Experts of a small language model: 1271M tokens.
Below are experts of layer 3 (counted from 0) of a mixture-of-experts language model. Rows are named router (the router's row for the expert), down (a neuron's output weights, with its number) and show model dimensions 384-511. Each number is 200 + 20 x the weight over its row's rms, rounded and kept within 0 to 999.
After each expert's rows: a language model's description of what the expert responds to. This comes from a sample of Wikipedia text that the model never trained on.

# expert 8
router,222,203,214,209,224,168,214,216,174,186,211,225,209,197,190,194,241,216,187,214,181,161,179,187,197,206,200,198,204,209,197,182,153,238,199,200,196,163,179,183,193,211,225,194,216,200,203,219,200,218,191,205,192,179,182,182,216,193,227,212,188,212,198,212,190,200,198,238,187,213,234,173,206,197,208,214,177,188,204,189,202,208,190,157,180,204,176,233,216,164,201,190,179,195,170,197,196,196,219,197,197,211,216,170,170,195,224,222,191,193,207,191,187,208,205,217,205,204,217,197,213,169,227,202,177,189,237,212
down0,216,201,154,206,206,227,221,225,208,151,182,197,200,206,217,246,199,197,204,195,221,188,206,212,205,183,193,208,204,185,229,206,204,191,177,195,219,200,176,210,211,185,200,177,203,208,194,218,201,203,196,164,188,215,190,187,166,295,204,185,186,210,207,171,208,208,191,199,215,195,208,193,196,191,218,204,217,232,207,220,221,182,182,208,182,169,207,204,188,229,213,161,210,229,207,208,173,216,186,200,197,214,203,206,234,204,215,213,223,206,234,247,201,228,212,192,197,212,188,195,236,190,236,214,191,189,219,177
Commas. Commas almost always, after words, numbers, dates or closing brackets in lists and prose, e.g. January 12, 1981; Europe, Asia.

# expert 36
router,209,192,184,198,218,182,209,200,140,193,210,205,197,200,156,191,195,217,197,221,186,209,186,205,239,230,201,200,190,195,236,204,154,222,161,186,217,182,213,173,194,210,208,188,171,191,204,186,202,218,183,203,203,172,195,179,208,229,186,210,198,230,191,200,182,218,208,179,250,209,187,187,215,204,218,222,186,205,209,252,211,212,220,210,172,219,147,238,187,176,151,226,189,188,167,204,205,200,209,198,192,212,213,190,160,218,226,208,178,215,193,190,217,207,220,210,194,207,188,198,224,177,221,211,176,206,204,218
down0,222,174,199,201,179,185,189,194,190,188,231,204,207,209,191,179,193,180,191,185,187,173,188,236,183,181,176,210,204,185,204,219,183,215,187,205,221,205,211,244,160,191,190,215,198,211,228,205,193,204,213,205,177,201,194,226,232,188,202,172,196,213,234,168,212,230,180,215,180,205,192,209,193,205,205,164,195,233,228,173,180,225,188,185,181,212,204,185,220,198,215,231,201,233,218,204,206,211,172,166,182,208,199,183,190,244,193,230,222,190,235,228,190,173,198,195,158,178,205,243,212,195,188,200,202,215,212,166
Vowel pieces, auxiliaries. Vowel pieces like ou, u, ac inside words (Vancouver, cartouche, situated) plus auxiliaries had, has, have before been.

# expert 14
router,202,205,200,206,231,185,211,208,166,192,200,191,184,177,183,178,209,222,183,208,174,188,188,200,184,222,199,196,175,202,230,176,175,206,233,225,186,159,210,179,206,192,214,201,179,215,214,174,218,221,185,204,212,186,214,168,211,213,204,211,200,218,195,199,205,210,207,198,254,200,198,194,213,195,203,200,194,199,190,182,195,218,211,177,193,214,190,233,202,161,172,144,178,198,155,196,220,236,208,199,224,216,199,153,179,200,226,211,210,213,177,162,208,235,203,225,194,209,197,195,166,206,233,208,185,182,230,200
down0,197,210,210,233,178,204,176,179,200,220,201,196,204,164,214,207,209,186,210,191,211,206,200,212,196,193,199,204,220,227,216,215,237,179,225,214,195,212,218,194,192,205,193,187,205,218,181,211,186,160,209,213,182,180,193,243,222,261,196,207,213,196,220,197,233,210,220,204,181,159,218,175,241,175,170,178,171,194,203,212,222,182,196,183,239,190,205,221,170,248,206,225,201,255,212,181,198,185,206,183,194,204,187,216,227,208,195,191,213,220,241,224,150,176,182,209,221,203,162,210,157,167,169,188,209,234,206,199
Plain space token. A lone space token before numbers, mostly after table pipes, colons or semicolons, e.g. | 8, December 2019, aged 81.

# expert 27
router,233,178,196,205,227,186,204,173,156,204,192,231,191,156,163,173,218,213,197,217,207,200,189,182,182,204,193,200,207,208,191,172,169,210,190,206,182,176,183,179,201,195,216,211,208,199,203,194,178,200,174,210,209,151,218,204,215,218,186,210,171,209,194,167,195,181,200,228,198,202,170,216,211,194,213,203,193,211,215,184,183,221,202,185,190,215,166,212,213,186,197,207,207,214,179,188,192,211,204,194,222,224,207,184,176,223,207,223,189,198,157,185,182,209,215,216,193,198,175,179,168,158,239,196,205,183,215,197
down0,191,177,205,225,211,224,225,225,200,187,187,218,202,208,188,153,218,199,204,208,191,190,244,235,223,198,194,190,168,180,211,215,203,216,205,196,208,221,206,202,211,197,217,180,221,184,219,200,240,221,220,195,208,214,236,193,192,185,155,234,264,206,189,198,213,220,216,160,246,200,194,236,214,195,208,224,212,194,220,236,195,174,204,235,196,204,182,211,201,165,205,213,206,171,185,189,189,191,188,175,172,177,198,182,211,221,217,193,158,204,204,188,191,207,203,200,161,174,205,178,198,222,203,202,169,186,179,175
Table cell separators. Pipe characters separating cells in Wikipedia tables, in header rows and data rows; also == section heading markers.

# expert 39
router,229,175,196,199,210,166,226,208,148,186,196,229,206,173,196,193,224,226,207,219,179,208,180,195,205,224,193,205,205,165,206,177,171,210,194,215,221,199,207,180,191,193,211,209,201,197,187,191,211,213,194,188,206,165,164,202,221,219,182,226,200,206,203,178,192,185,203,212,230,200,200,219,186,205,216,197,191,186,229,142,221,212,200,191,186,190,186,209,183,160,162,166,201,213,180,203,175,200,212,197,207,210,189,180,143,190,232,204,166,174,181,180,209,255,240,213,195,191,173,187,171,169,242,203,183,192,251,220
down0,182,200,187,161,161,212,190,208,191,191,227,208,190,237,213,189,202,209,185,199,224,211,188,211,205,210,194,182,183,219,200,196,190,193,203,196,203,202,203,183,170,212,188,191,198,199,202,197,202,200,216,220,228,199,175,200,209,190,191,217,215,214,203,187,199,213,170,180,222,193,177,189,242,195,181,198,163,207,157,199,198,201,203,227,223,219,212,204,183,193,198,215,171,209,200,174,206,199,203,177,201,195,206,202,247,207,168,204,199,191,190,213,225,180,164,221,188,214,211,193,181,196,206,177,194,210,203,243
Opening brackets. Opening parentheses and brackets before dates, ages or numbers, plus superscript and subscript markers, and mid-word pieces like ec, ivers.

# expert 25
router,214,202,212,202,227,162,187,209,168,185,197,225,201,174,176,181,199,217,185,206,179,204,178,208,211,230,199,203,179,189,200,195,188,195,217,207,220,176,214,188,196,198,188,196,212,177,215,217,183,211,163,206,192,195,220,189,188,238,218,210,180,227,183,198,200,226,190,242,208,194,215,201,184,196,216,177,196,214,200,184,210,224,180,212,185,202,151,221,170,169,167,186,189,199,180,185,216,244,212,201,200,238,216,165,156,166,228,205,184,223,194,183,201,234,226,205,160,191,182,206,200,195,229,191,179,197,208,187
down0,190,169,216,214,193,215,189,190,200,177,217,198,172,186,220,212,159,196,195,226,193,185,181,206,254,194,227,184,195,192,182,179,221,200,191,171,188,162,224,225,194,213,204,234,184,198,222,217,161,199,185,189,187,271,176,194,192,204,219,172,179,200,190,208,199,178,208,185,225,181,188,214,184,187,193,234,223,193,206,227,194,234,195,202,183,178,181,201,244,209,176,201,180,207,221,211,241,181,220,175,222,200,209,231,207,216,201,165,210,182,217,199,177,230,174,148,195,194,212,185,184,216,186,214,171,228,208,202
Word start after article. First piece of a word split into pieces right after a, the, to, or the article itself, as in pred-ominant, mon-astic, long-er.